Below are experts of layer 5 (counted from 0) of a mixture-of-experts language model. Rows are named router (the router's row for the expert), down (a neuron's output weights, with its number) and show model dimensions 0-95. Each number is 200 + 40 x the weight over its row's rms, rounded and kept within 0 to 999.
Before each expert's rows: a language model's description of what the expert responds to. This comes from a sample of Wikipedia text that the model never trained on.

# expert 47
Description: Verb stems and particles
router,248,155,216,263,186,196,155,199,227,155,256,204,178,194,146,225,196,222,210,206,217,209,204,210,217,172,207,226,127,176,159,288,127,148,167,257,201,245,215,199,234,248,232,183,175,208,225,179,210,213,212,218,107,143,225,169,188,178,275,251,169,279,177,256,215,248,233,171,188,266,158,241,237,211,261,169,205,187,173,204,276,134,249,229,179,244,255,241,130,257,177,152,275,189,251,199
down1,148,249,187,156,210,154,129,139,188,129,240,167,259,237,279,220,147,170,210,216,254,197,147,198,232,177,162,186,237,119,261,145,251,194,168,210,242,200,107,162,124,242,229,183,212,148,166,198,192,216,183,245,226,216,235,229,168,210,171,193,238,155,208,247,265,104,243,256,185,208,163,211,181,196,188,267,223,170,287,163,165,230,195,177,199,220,213,144,224,199,246,207,218,173,226,202
down2,185,159,242,172,241,93,178,189,153,218,214,208,211,193,212,161,215,190,238,213,211,172,178,177,135,199,141,220,147,207,205,149,163,195,232,239,167,136,210,210,225,257,255,213,222,221,191,211,207,180,149,152,202,213,82,166,241,192,193,203,297,249,187,236,289,208,146,193,146,208,227,130,173,175,209,194,277,175,207,247,206,215,173,204,173,101,210,178,167,143,272,205,239,177,120,192
down3,164,182,230,275,260,186,202,252,179,236,210,252,230,164,185,221,167,212,72,163,173,197,163,129,161,240,253,192,193,181,185,167,210,200,211,188,228,182,214,176,92,135,178,184,197,223,161,213,279,212,168,198,238,282,269,140,207,221,237,189,155,203,189,177,201,204,167,185,218,139,171,220,178,203,142,186,185,265,246,225,168,173,210,180,254,194,200,286,216,167,130,210,190,126,223,130
down4,137,160,191,294,214,240,235,175,177,218,158,229,288,214,133,196,252,261,187,218,233,251,169,206,123,173,143,151,166,218,201,200,239,97,212,208,209,134,266,184,127,195,195,182,176,291,163,194,190,219,182,227,192,216,172,185,252,178,156,212,204,206,220,215,158,217,176,240,234,232,170,256,150,202,194,225,286,206,140,224,236,286,147,191,231,237,210,179,237,228,211,202,142,185,155,178
down5,154,194,243,193,205,250,207,199,204,170,208,202,246,184,176,248,234,195,310,204,171,171,244,172,226,186,161,172,155,242,153,152,164,263,216,215,188,189,236,198,192,153,145,253,221,165,253,264,158,211,207,281,166,238,233,237,184,183,205,244,171,155,181,155,194,212,158,129,200,176,219,157,247,204,179,188,183,172,233,179,260,225,252,98,170,207,230,202,262,240,311,112,145,148,168,199

# expert 52
Description: Taxonomy infobox fields
router,207,195,229,179,200,107,230,189,195,206,345,222,144,188,203,191,167,225,246,210,239,231,192,204,220,194,157,240,239,165,178,188,188,185,188,158,192,227,270,210,249,182,197,260,177,223,279,166,202,250,193,227,163,195,139,138,187,264,212,159,171,196,212,239,283,216,210,148,245,216,141,254,200,217,212,257,201,208,161,224,188,89,192,149,158,152,284,163,179,167,140,213,197,205,236,161
down0,159,149,167,237,157,290,144,174,260,226,143,177,223,279,196,228,110,147,215,199,204,212,188,210,254,250,263,226,168,195,206,178,205,183,206,205,194,188,239,235,148,246,162,234,164,161,81,248,219,170,211,170,177,174,244,206,180,203,198,131,158,190,213,213,229,176,192,164,202,125,191,259,175,235,197,309,163,194,221,206,216,194,209,203,149,150,150,228,170,274,215,197,189,176,223,286
down1,268,202,171,213,225,218,250,262,133,215,245,228,290,225,211,176,193,228,229,213,314,226,184,197,178,213,187,113,248,188,267,206,144,179,145,261,216,207,149,197,95,231,223,139,148,214,189,193,219,172,184,139,212,237,170,206,227,172,245,179,231,204,185,202,215,170,209,275,192,204,197,160,136,190,195,263,210,160,186,173,222,221,242,279,148,169,199,216,272,167,175,126,206,237,189,235
down2,215,138,234,190,288,231,263,276,211,212,194,124,156,184,198,147,270,214,210,241,134,178,221,204,203,174,175,181,153,246,105,175,225,180,233,213,154,194,152,201,182,243,211,286,210,172,246,148,158,144,251,205,229,235,161,248,241,223,246,223,191,187,206,283,255,178,191,231,286,229,230,219,218,197,235,181,231,246,185,203,213,145,199,246,202,241,284,225,211,186,208,163,274,229,221,174
down3,199,176,212,208,279,283,232,199,170,190,214,178,198,130,196,167,248,262,166,219,202,152,230,191,200,177,174,185,210,210,269,170,266,205,171,242,223,189,249,221,216,256,114,219,242,172,215,184,220,207,115,130,241,170,250,244,273,163,192,199,211,231,170,196,166,283,197,182,123,181,237,190,163,219,236,221,244,212,157,265,160,258,221,155,241,171,211,134,169,278,223,156,131,236,222,158
down4,250,187,190,203,181,174,211,197,77,96,200,240,194,160,298,158,230,269,216,175,225,235,246,145,193,216,299,234,122,253,177,204,219,161,208,164,215,108,180,178,199,260,168,135,209,187,193,136,208,232,215,161,185,220,179,208,199,198,208,158,281,225,161,154,208,158,228,100,177,249,192,184,193,224,235,218,195,221,210,185,200,213,228,214,209,172,184,179,208,167,184,190,163,201,122,158

# expert 35
Description: W-initial word starts
router,223,199,179,240,244,238,199,251,229,116,254,169,216,297,168,276,201,237,229,257,195,217,238,189,149,132,202,256,173,196,147,258,173,156,184,254,153,220,196,164,172,193,211,205,208,196,211,165,173,230,172,235,133,167,187,197,214,242,187,202,138,262,202,205,280,279,227,237,211,216,236,199,239,164,254,233,224,164,231,172,178,168,298,200,200,136,269,231,129,176,182,187,251,135,187,210
down1,182,250,154,265,235,181,102,194,169,183,186,237,238,176,188,192,159,183,137,246,154,156,162,150,203,171,286,207,272,271,209,162,153,141,206,239,242,301,190,208,155,152,242,210,191,184,214,155,198,214,175,212,214,198,186,217,244,230,185,300,235,171,180,258,226,255,205,176,209,261,185,192,201,94,136,211,177,209,158,182,185,200,247,153,233,200,196,205,231,218,243,251,213,273,200,186
down2,168,146,210,130,138,237,198,136,207,235,203,258,189,223,185,249,229,293,242,275,277,176,207,152,239,156,238,165,176,213,212,119,205,268,254,190,248,165,229,213,248,217,173,217,153,208,178,216,196,182,232,122,176,229,187,228,207,146,220,94,237,235,176,178,228,161,262,192,244,285,171,235,161,227,186,185,234,181,212,215,231,233,193,152,232,195,190,276,185,146,242,213,189,154,230,196
down3,226,231,142,213,177,198,224,172,210,212,166,181,236,164,139,163,152,200,136,258,251,213,129,193,231,192,244,200,229,205,256,223,227,219,201,182,147,230,184,187,267,216,209,203,213,245,197,232,67,144,231,240,155,132,192,164,249,171,221,188,196,236,293,212,201,244,287,167,207,224,193,210,155,215,227,159,215,234,236,207,151,219,219,128,194,119,243,246,187,164,250,187,271,167,135,173
down4,153,169,123,187,161,165,146,196,215,250,169,232,196,156,175,211,193,290,233,223,199,205,257,185,290,176,212,239,245,203,170,194,155,237,185,172,183,193,195,196,111,214,205,259,180,163,176,267,249,231,173,192,152,176,225,156,192,226,258,270,274,179,251,216,204,196,146,138,174,186,188,231,210,226,213,185,256,276,206,169,254,149,152,203,214,204,130,165,130,193,189,208,134,169,103,182
down5,168,221,242,133,180,268,204,196,241,164,205,176,167,179,207,173,262,171,167,227,154,229,124,201,182,189,154,196,218,200,180,232,277,192,258,175,200,256,260,157,303,210,204,103,115,190,169,206,188,187,195,135,203,242,248,240,194,203,154,197,181,159,176,219,147,275,194,206,177,72,235,202,256,243,201,228,212,236,247,197,126,233,166,177,187,179,153,195,138,186,182,181,181,225,217,187

# expert 22
Description: Institutional word endings
router,182,167,129,250,219,120,181,178,200,200,202,167,148,249,193,303,200,193,255,276,248,253,257,108,164,224,173,228,172,213,220,236,156,211,186,221,161,134,212,275,229,227,198,217,258,186,221,173,221,192,237,186,221,190,130,172,179,221,196,172,186,246,131,191,259,215,261,183,183,239,212,197,185,125,212,231,256,213,164,218,207,113,226,261,143,189,152,190,189,192,171,253,215,212,225,122
down1,217,167,183,174,166,262,162,192,133,250,242,196,196,214,299,215,222,251,212,159,156,176,194,234,162,232,179,223,241,197,208,227,145,275,234,210,184,157,193,173,216,158,255,229,232,173,204,237,163,131,193,203,202,173,220,212,247,174,251,244,215,236,195,302,126,205,198,210,204,230,207,244,209,203,107,151,193,249,117,168,185,197,211,108,202,250,197,228,161,205,171,192,160,99,182,277
down2,139,240,210,230,193,182,175,168,235,183,189,221,223,230,227,229,199,164,230,181,196,183,174,283,248,199,189,229,189,196,183,180,175,136,170,268,172,206,234,235,283,241,235,242,175,220,220,214,219,260,160,276,202,207,273,196,216,184,261,173,215,213,197,229,209,281,144,118,153,89,203,125,226,133,192,140,171,213,234,148,220,200,217,242,183,199,256,149,120,179,210,116,169,206,165,240
down3,242,217,261,213,221,227,220,122,214,226,182,140,181,159,183,216,169,178,195,208,216,222,134,147,229,162,190,235,223,178,210,256,213,237,193,190,238,123,207,176,221,210,201,127,167,251,94,178,167,227,114,190,136,222,226,265,206,217,206,203,311,214,153,264,200,233,182,216,224,169,200,203,259,158,204,251,213,229,217,272,255,142,137,201,208,243,255,179,266,149,164,221,258,214,189,235
down4,236,221,235,141,144,187,174,156,244,219,279,224,150,192,233,224,178,243,198,170,202,188,238,245,198,231,186,182,270,137,174,152,224,221,258,167,199,222,201,209,129,219,210,211,255,281,201,201,144,219,104,298,209,176,210,181,214,210,183,210,185,191,196,255,172,216,245,160,191,246,210,251,181,248,211,186,196,217,221,109,193,223,178,130,142,145,137,193,166,131,227,155,133,158,126,229
down5,271,218,242,205,227,179,160,210,240,184,250,127,163,164,202,200,175,117,248,231,232,250,203,123,212,263,199,196,213,221,216,204,174,260,232,224,214,158,227,250,159,145,179,136,123,230,162,172,231,146,133,218,177,283,193,176,180,234,189,242,150,243,223,145,173,168,225,190,256,162,236,259,204,112,147,196,158,188,228,230,187,176,190,229,236,268,223,205,196,161,124,145,179,254,207,183

# expert 30
Description: Mid-word "as"/"os" syllables
router,236,208,82,175,248,176,121,185,263,136,206,250,201,211,110,193,174,132,241,215,266,222,258,216,153,188,205,168,187,78,166,184,148,179,202,252,168,254,228,197,230,240,187,221,227,220,230,187,126,226,249,227,233,227,169,147,176,155,165,211,203,262,219,178,251,156,184,168,231,226,199,181,177,174,222,215,239,220,246,143,162,154,151,179,186,147,174,219,174,170,195,251,235,217,222,169
down1,192,177,253,161,144,111,229,189,248,161,211,175,224,243,185,214,216,178,204,198,171,213,257,189,264,148,222,205,236,241,188,225,249,204,221,133,160,214,303,197,174,202,140,214,208,293,259,173,236,225,150,189,194,201,216,176,203,129,170,189,205,152,157,186,124,209,216,236,257,191,121,213,181,200,181,206,312,166,261,199,244,245,183,194,190,222,182,260,178,279,156,192,208,190,258,138
down2,232,225,119,150,192,165,199,144,168,171,245,211,167,222,219,291,193,196,165,248,262,181,194,200,206,221,245,179,205,237,238,179,231,256,198,160,139,161,188,142,204,195,214,212,106,119,229,231,242,140,220,204,176,152,184,170,264,165,194,205,166,232,169,225,146,245,124,198,198,213,205,344,197,207,164,203,202,173,240,239,125,211,191,211,248,179,170,170,236,129,179,189,174,262,198,222
down3,223,168,203,250,150,195,251,255,192,159,179,212,237,166,229,175,317,130,185,238,199,197,177,202,168,194,183,233,232,246,279,197,180,178,174,157,218,134,200,152,214,273,263,177,188,207,176,183,192,239,250,161,144,237,162,189,199,193,248,168,289,245,272,123,169,159,137,184,219,165,124,287,287,220,225,235,143,202,210,221,238,226,203,207,246,154,190,211,172,187,220,210,192,206,226,214
down4,231,184,234,161,193,203,192,254,289,213,194,202,308,153,184,175,213,210,218,200,140,172,181,269,150,167,189,136,177,164,250,143,234,153,279,208,220,188,163,171,245,209,215,197,141,185,180,231,192,171,193,202,178,178,171,192,199,174,186,189,149,182,280,345,208,196,181,240,158,163,151,281,254,209,214,158,183,187,185,197,257,152,188,192,233,146,251,249,227,184,139,255,194,167,176,216
down5,359,224,185,237,262,266,158,198,212,251,199,204,177,194,173,109,201,242,149,169,262,154,152,182,238,253,217,222,123,143,218,176,212,258,231,216,256,208,229,234,206,136,155,189,132,168,144,216,199,165,224,219,183,240,213,240,234,183,168,191,169,239,182,265,249,213,178,232,160,145,223,160,196,156,139,136,152,193,163,239,169,189,195,221,249,173,220,211,215,239,184,196,184,209,179,205

# expert 11
Description: Consonant word-pieces before vowels
router,189,164,200,220,273,219,152,190,201,129,239,214,175,257,125,182,218,224,236,246,207,298,177,233,163,125,188,201,181,148,141,164,160,233,220,198,181,209,189,195,216,142,219,248,171,138,235,187,172,179,151,185,212,236,198,200,225,175,185,229,165,218,128,269,254,235,183,206,174,211,150,231,217,180,257,307,192,153,268,218,196,164,188,226,126,121,183,169,217,169,200,243,292,152,226,218
down12,187,183,140,218,181,255,170,199,224,228,220,149,227,180,181,160,160,219,205,181,164,190,200,206,223,171,222,201,222,165,256,261,233,207,321,247,246,216,292,241,237,212,168,208,167,209,252,208,109,179,167,284,217,185,176,256,180,170,162,201,175,172,174,259,223,173,119,220,209,242,234,147,240,130,169,184,128,199,170,187,193,142,116,201,152,225,256,206,226,215,241,243,202,248,266,232
down13,219,169,293,222,225,242,155,171,215,202,164,212,153,230,158,190,165,151,264,269,194,194,183,136,193,216,195,109,157,143,192,179,186,223,153,212,167,264,174,141,240,218,153,120,252,190,220,269,222,163,170,230,206,232,254,224,214,191,120,188,184,210,191,206,201,194,214,82,169,209,215,224,220,195,152,223,239,232,204,183,171,260,198,145,213,197,143,216,264,128,230,165,219,262,212,265
down14,245,177,239,230,135,176,282,226,199,211,207,250,148,169,174,244,148,155,185,204,215,202,149,183,179,237,182,153,199,252,249,216,197,165,154,188,214,233,166,170,217,204,192,202,242,166,216,262,196,129,254,258,173,154,183,260,197,223,167,189,164,230,265,220,171,159,213,166,217,194,291,289,155,232,196,194,224,196,198,223,184,209,96,154,159,239,179,178,194,208,89,212,118,229,254,139
down15,165,181,189,183,271,283,171,150,200,192,165,243,214,150,117,210,222,136,172,201,147,149,188,206,211,194,124,227,226,222,204,163,232,162,201,266,162,250,196,196,138,175,214,207,146,100,182,239,197,144,175,195,206,143,151,207,230,192,201,130,204,230,201,188,185,204,184,88,189,131,210,168,193,235,269,197,171,244,214,157,152,245,251,167,167,176,247,116,195,183,172,177,161,174,175,141
down16,175,254,222,171,127,227,211,221,213,229,169,178,217,182,151,134,248,208,174,157,224,154,228,99,203,209,227,190,239,184,226,203,194,228,157,216,189,207,139,155,209,201,209,266,269,131,236,248,257,251,186,179,205,178,119,184,231,205,224,221,262,257,261,160,70,224,193,209,259,204,221,187,192,204,217,218,197,268,191,172,175,208,300,168,249,198,240,262,174,241,196,158,170,160,237,195

# expert 0
Description: Word-piece "t" fragments
router,188,185,187,244,201,203,251,137,242,200,208,271,189,193,151,211,159,198,224,239,197,268,177,244,128,143,124,201,242,232,142,203,215,169,282,238,229,216,257,275,229,226,234,169,211,152,290,183,183,216,236,216,133,135,214,170,232,241,139,208,218,181,164,242,273,220,212,180,193,222,164,247,199,186,249,266,211,206,216,206,278,223,222,210,124,207,197,181,165,175,144,161,288,162,176,189
down1,217,260,208,209,177,166,135,136,177,257,103,183,303,156,222,223,212,202,213,144,238,171,204,153,108,183,203,260,165,175,191,194,204,167,243,219,194,170,270,178,201,140,190,207,214,227,184,167,192,250,176,228,161,200,168,167,232,158,241,225,180,225,205,237,173,186,247,177,185,186,95,144,222,201,142,188,191,244,147,163,126,118,158,184,245,236,226,187,283,164,204,216,158,203,246,199
down2,254,226,183,270,217,219,155,174,173,206,202,154,144,249,151,276,188,222,167,152,221,231,211,213,290,167,195,212,122,166,135,262,239,265,182,206,235,227,226,186,311,171,174,173,191,174,212,266,248,213,215,157,187,196,198,153,88,218,225,234,208,186,144,258,209,184,220,237,187,207,153,237,262,184,173,206,136,242,190,209,135,186,240,241,203,225,160,207,228,224,268,159,203,253,203,198
down3,207,120,189,246,140,280,256,129,170,228,164,241,187,193,200,246,198,179,245,169,195,136,241,221,334,267,205,166,204,221,186,151,166,217,273,202,256,222,167,275,211,177,179,201,282,153,217,191,245,234,196,260,158,178,187,185,111,158,206,187,180,169,199,189,161,208,198,240,217,243,205,227,161,211,253,209,172,165,223,233,201,183,234,137,205,190,198,185,103,184,200,231,212,181,168,256
down4,176,203,207,182,239,255,223,184,174,115,223,175,267,194,191,130,192,212,259,201,192,206,227,182,186,192,195,176,205,147,223,311,233,174,216,235,202,200,217,181,154,209,169,216,198,174,234,218,171,189,185,241,160,165,233,201,190,217,313,213,293,237,243,192,236,275,198,223,238,217,236,139,242,167,177,170,305,214,237,173,155,183,238,188,207,211,193,223,282,247,304,186,204,238,120,236
down5,222,162,255,197,181,234,236,206,210,217,193,247,289,234,155,165,182,189,199,234,212,198,267,216,226,222,153,236,194,276,179,158,190,222,147,213,216,216,221,183,216,181,214,163,141,186,192,194,218,175,235,216,126,115,222,134,145,263,246,167,223,291,213,191,193,189,185,203,177,257,140,125,145,236,268,201,227,240,267,236,149,140,251,150,229,143,207,158,183,210,151,176,199,266,278,184

# expert 9
Description: Infobox field names
router,204,175,229,152,221,132,185,259,203,197,218,216,185,196,161,248,123,116,267,224,200,237,220,150,167,171,144,188,165,149,160,223,176,205,175,197,201,161,168,264,273,266,224,187,194,210,223,165,219,228,195,235,183,195,180,178,205,283,210,182,150,263,177,197,251,243,113,174,229,268,249,217,222,146,202,203,286,190,224,283,216,154,258,189,110,231,233,190,160,210,156,223,192,217,238,143
down0,186,191,223,158,152,162,160,153,184,170,208,192,243,262,155,273,217,176,242,240,207,182,187,246,257,245,212,198,106,203,215,231,156,222,165,195,221,198,155,197,208,275,140,208,160,175,230,207,208,196,180,198,280,171,198,231,239,203,165,140,230,96,245,193,199,266,275,204,274,210,170,147,234,281,238,174,234,174,225,221,220,284,171,216,203,187,219,220,274,216,234,173,184,194,188,102
down1,188,207,222,174,214,243,187,237,184,137,242,234,213,243,148,235,262,175,231,182,122,215,214,236,213,225,205,188,132,214,183,127,235,263,208,182,183,223,150,214,260,204,262,293,237,184,220,210,240,255,243,128,215,241,247,214,190,252,190,191,207,180,150,226,118,270,181,279,224,261,214,204,148,284,211,189,176,145,217,189,227,241,264,200,191,233,148,188,152,183,191,162,150,195,118,202
down2,167,251,186,221,144,203,190,238,193,142,132,134,228,296,134,181,195,198,206,245,234,187,222,203,259,155,145,217,137,282,234,220,195,207,130,203,209,255,229,208,208,259,208,244,206,217,134,235,211,150,234,185,205,192,147,235,151,181,256,199,211,176,176,178,158,180,193,201,214,169,183,141,229,178,220,151,197,291,140,191,225,159,202,269,153,160,204,163,194,261,275,182,276,185,204,129
down3,265,182,183,157,184,227,192,212,211,187,207,223,152,160,234,231,200,193,232,235,192,261,174,207,231,145,154,198,200,202,148,204,202,171,229,267,154,149,201,155,94,258,259,253,162,138,176,156,252,212,183,143,179,209,166,249,145,253,171,177,190,163,222,148,241,240,167,230,261,158,185,240,186,165,184,182,195,221,191,143,134,118,220,175,167,166,241,166,301,257,248,121,194,194,156,208
down4,142,217,231,150,250,176,167,204,205,284,210,241,253,160,312,229,168,188,212,225,187,186,139,214,193,167,178,262,218,224,166,172,167,151,231,112,199,244,248,126,207,190,228,169,194,123,226,219,209,163,171,175,146,207,207,112,162,151,178,206,220,168,217,171,193,174,174,239,157,241,203,237,130,262,214,206,253,236,228,243,213,203,151,158,248,112,257,198,259,233,169,187,229,158,181,187

# expert 17
Description: Word-ending name pieces
router,229,196,190,202,288,151,184,193,247,194,254,181,154,228,188,225,164,190,244,238,304,249,271,144,122,195,174,215,218,108,198,229,169,177,194,188,213,260,219,227,244,236,224,258,241,200,285,171,190,221,215,223,207,130,116,179,239,215,194,227,142,215,193,172,269,227,181,190,208,261,174,214,171,201,218,229,263,210,226,234,198,190,201,236,151,146,215,174,177,258,183,223,229,141,250,109
down0,163,202,136,189,175,153,129,226,229,174,153,151,299,223,256,187,229,235,216,290,209,290,160,188,168,185,194,217,227,171,217,197,267,212,162,216,204,235,190,183,175,204,248,252,193,196,167,249,239,245,250,232,131,216,172,173,232,170,247,161,207,211,232,269,216,191,193,184,191,230,218,227,194,143,142,184,229,154,212,218,270,164,239,154,211,223,160,199,193,170,66,206,123,220,149,230
down1,215,198,175,237,207,267,174,205,175,168,158,151,182,189,227,199,186,234,207,185,112,248,141,241,223,168,221,235,186,250,193,201,249,132,204,216,235,161,204,211,215,196,193,260,137,189,171,196,163,247,244,250,253,215,215,235,109,198,215,142,201,184,195,281,209,199,214,229,172,213,214,165,236,116,184,192,232,242,217,154,187,267,167,148,225,187,251,111,233,209,276,148,136,184,255,91
down2,209,219,218,163,211,185,174,93,227,230,106,127,277,238,166,148,162,221,199,221,236,199,159,197,199,114,248,189,263,221,143,248,156,219,190,178,151,169,185,231,211,178,203,110,212,237,215,164,108,175,180,192,222,282,150,222,240,176,201,202,166,131,195,195,151,166,235,289,181,214,195,174,163,145,167,205,240,155,190,220,171,205,204,239,255,245,229,223,225,148,175,222,217,241,171,182
down3,214,271,195,265,266,220,163,168,196,152,150,199,222,135,226,241,188,308,209,178,206,200,169,192,223,223,223,214,152,216,222,204,232,161,200,240,145,174,231,198,145,185,205,271,212,220,158,155,278,187,216,181,220,269,200,171,276,262,208,190,220,185,235,159,244,223,224,173,185,230,230,188,225,293,183,132,178,279,257,200,197,218,230,93,165,192,240,227,207,243,243,257,172,205,134,179
down4,153,173,223,167,192,228,154,156,157,273,203,189,187,208,226,137,213,198,192,212,208,218,271,188,285,208,167,264,180,239,153,180,258,226,188,165,248,191,174,128,199,186,200,163,219,237,210,196,262,145,174,172,215,138,226,216,198,178,245,208,155,205,66,135,208,266,165,196,250,236,294,205,173,214,186,184,203,259,161,208,230,169,134,189,183,252,97,211,236,225,191,189,188,196,172,266

# expert 38
Description: Mid-word al, it, ig
router,179,156,84,202,209,186,202,156,201,177,206,228,203,203,168,202,190,186,225,249,210,244,249,132,166,201,198,201,242,197,254,186,135,197,213,190,151,250,196,207,256,267,268,230,180,154,177,159,132,250,298,291,224,176,178,209,202,274,203,176,234,208,144,204,259,162,208,155,182,251,233,255,255,208,257,294,200,233,202,128,246,202,240,210,222,184,153,165,187,182,196,187,246,149,175,224
down1,193,174,194,259,148,159,216,138,172,183,196,219,118,154,227,242,162,189,240,164,206,190,220,245,229,253,176,240,118,174,165,211,157,259,130,224,180,182,131,161,170,190,180,187,281,215,179,205,191,254,221,134,176,241,226,310,245,189,234,206,109,157,174,193,160,276,195,253,166,194,218,203,190,234,206,241,190,175,188,98,212,167,200,206,209,198,200,231,209,168,216,281,233,249,168,245
down2,246,133,195,272,254,149,192,185,187,185,207,190,133,172,187,167,134,191,196,270,214,184,214,158,235,229,213,178,251,215,209,88,183,131,210,224,180,186,164,160,255,132,255,212,222,259,320,194,199,218,236,138,237,175,206,159,242,196,276,240,188,173,181,174,192,217,174,221,174,131,186,207,218,180,195,213,260,157,199,263,162,154,155,199,199,185,257,261,203,211,169,254,206,260,245,182
down3,161,264,239,207,253,128,249,210,191,243,218,240,267,204,211,229,234,204,205,151,191,205,179,159,219,211,209,166,152,247,245,185,234,178,236,186,259,189,271,240,175,116,81,172,229,227,189,160,244,217,205,161,260,145,229,152,234,228,179,223,197,168,182,218,279,178,194,223,274,218,170,181,194,126,193,185,215,243,168,139,121,222,195,247,199,163,210,262,229,207,154,220,232,242,113,207
down4,188,199,260,166,283,232,210,155,166,211,158,256,122,192,291,161,152,230,205,206,237,151,216,180,213,196,203,273,224,179,180,217,178,186,142,242,199,166,190,267,147,119,116,195,243,191,131,193,202,185,168,217,273,203,149,215,177,232,198,168,240,232,254,140,177,168,232,216,213,217,257,139,124,175,143,229,195,217,162,202,190,226,195,207,183,175,225,196,255,232,245,158,154,206,98,216
down5,243,243,221,196,246,256,242,215,150,106,204,207,225,200,225,214,175,237,200,162,247,180,156,159,197,160,241,201,229,143,91,195,246,174,203,236,179,198,196,192,164,207,59,189,224,247,188,204,233,140,204,154,262,164,182,229,224,220,274,214,170,141,149,175,157,226,178,187,190,244,277,186,231,177,133,201,168,235,190,207,158,270,143,248,175,248,206,185,164,247,170,223,202,162,169,157

# expert 31
Description: Name-internal letter chunks
router,233,215,193,238,241,146,161,205,245,186,262,255,156,240,150,212,163,158,248,243,256,238,240,216,225,155,159,224,204,125,182,230,154,162,195,197,141,236,237,226,232,231,263,268,231,204,273,142,149,230,228,273,188,142,164,145,216,239,222,212,140,226,163,235,261,228,201,155,207,243,157,221,176,173,257,231,264,216,216,239,222,149,191,204,184,147,236,192,155,220,139,220,253,127,228,163
down0,148,210,201,178,197,190,175,182,190,218,202,199,194,279,210,160,196,239,152,206,184,221,104,169,243,240,204,139,213,131,179,185,194,207,165,160,162,155,166,208,196,270,216,233,231,132,111,197,248,215,212,155,219,283,244,201,180,186,286,188,133,272,201,312,245,177,165,216,244,238,161,200,203,216,186,224,137,168,165,140,219,252,123,151,208,256,182,195,150,191,154,191,178,224,236,198
down1,193,181,145,185,148,185,249,202,249,278,235,190,183,191,231,241,235,161,143,227,176,180,146,228,169,225,209,233,212,213,202,156,196,173,167,181,292,129,160,214,167,231,250,165,158,212,181,198,123,247,233,172,95,227,172,206,239,155,139,179,230,164,230,179,183,288,175,182,242,267,198,249,215,213,229,203,149,236,206,243,245,211,264,187,194,254,153,209,171,192,227,123,177,265,271,151
down2,170,171,177,257,168,207,227,151,180,189,235,257,167,209,208,194,260,188,211,225,178,195,243,178,219,178,183,223,230,226,239,130,193,225,172,223,252,144,233,152,232,273,197,221,179,228,221,353,194,301,195,184,153,225,191,179,237,225,205,255,133,185,169,137,212,228,222,170,195,157,141,195,259,170,158,161,249,182,206,214,295,160,163,161,136,239,224,215,124,200,220,161,198,207,155,235
down3,139,266,131,187,240,226,204,151,211,179,124,259,195,217,167,203,192,255,234,158,230,235,213,262,161,194,235,148,239,219,218,199,171,214,191,122,195,246,163,170,282,208,185,166,154,228,121,288,208,175,229,202,224,204,208,234,148,114,278,208,223,192,197,207,156,263,206,145,229,169,172,141,186,227,132,121,179,191,219,172,233,148,160,177,164,278,229,247,213,191,161,213,170,200,213,195
down4,170,235,187,177,167,149,235,208,194,220,108,264,176,176,248,227,243,271,193,226,237,122,123,177,272,227,222,210,152,146,154,245,209,179,205,258,188,205,240,215,150,200,149,190,187,217,212,200,175,176,180,251,229,252,131,186,228,244,167,183,153,145,184,200,176,229,218,157,136,150,201,164,232,245,228,112,193,207,185,108,222,244,284,180,162,190,186,190,275,182,165,178,256,172,172,166

# expert 15
Description: Initials, periods, names
router,155,239,210,216,250,151,159,209,252,186,230,205,144,220,173,227,128,143,236,222,242,234,256,202,172,123,167,252,161,145,181,191,151,108,176,177,170,248,272,196,213,232,208,238,238,204,209,181,156,252,212,246,183,168,182,154,228,227,203,161,163,228,175,261,222,276,189,167,242,243,196,225,118,174,257,210,296,216,246,194,194,169,206,149,169,162,248,158,184,199,204,209,207,153,295,166
down1,229,214,206,232,174,224,226,220,158,154,176,241,182,170,183,167,161,225,176,218,256,209,182,151,256,182,229,149,207,203,175,223,205,154,266,177,135,200,240,185,182,230,216,224,219,250,227,149,233,191,194,212,199,247,197,173,302,122,163,221,166,206,177,247,174,229,275,172,103,186,122,274,145,255,200,172,247,171,214,168,158,188,102,254,230,175,132,219,175,142,179,194,154,276,155,214
down2,250,215,178,209,100,167,176,229,192,143,182,217,180,236,165,234,208,177,209,177,219,177,192,221,296,211,104,112,221,239,235,167,219,201,157,235,197,148,189,237,243,215,204,202,170,182,288,283,263,165,187,301,203,205,223,176,252,224,243,229,225,168,229,203,241,185,241,250,213,193,207,267,234,119,169,149,182,225,201,199,220,183,232,223,241,152,161,227,148,127,253,235,241,191,179,198
down3,245,157,191,216,168,268,229,146,130,186,176,242,209,166,197,220,240,220,246,87,169,122,233,236,142,207,212,196,214,183,232,154,239,213,206,204,228,155,167,219,270,119,171,218,173,177,186,228,220,213,147,150,198,206,230,132,199,212,229,197,231,168,257,245,184,267,146,245,190,151,190,236,250,158,136,162,198,258,229,203,254,216,219,224,292,169,173,263,135,192,173,174,197,267,182,190
down4,191,184,229,250,230,203,226,182,227,176,139,198,179,146,352,272,185,166,158,199,147,230,217,144,156,205,175,269,184,150,164,208,203,263,202,105,215,271,175,182,211,181,223,205,185,146,165,179,239,252,212,222,138,136,184,225,159,162,252,216,229,209,229,238,237,193,174,179,177,199,222,211,214,211,114,240,152,192,170,185,149,175,182,162,196,229,189,151,197,221,299,233,141,192,243,186
down5,231,197,196,207,195,156,202,232,163,159,200,200,164,87,168,174,194,135,214,170,128,281,170,161,169,122,245,171,174,158,195,175,157,167,192,259,237,217,245,231,153,238,139,137,177,240,243,189,189,182,159,206,213,192,250,153,294,192,269,217,206,121,142,143,154,186,199,224,193,178,273,184,253,215,229,215,204,267,205,184,192,186,127,239,174,165,193,136,249,179,168,169,219,228,230,205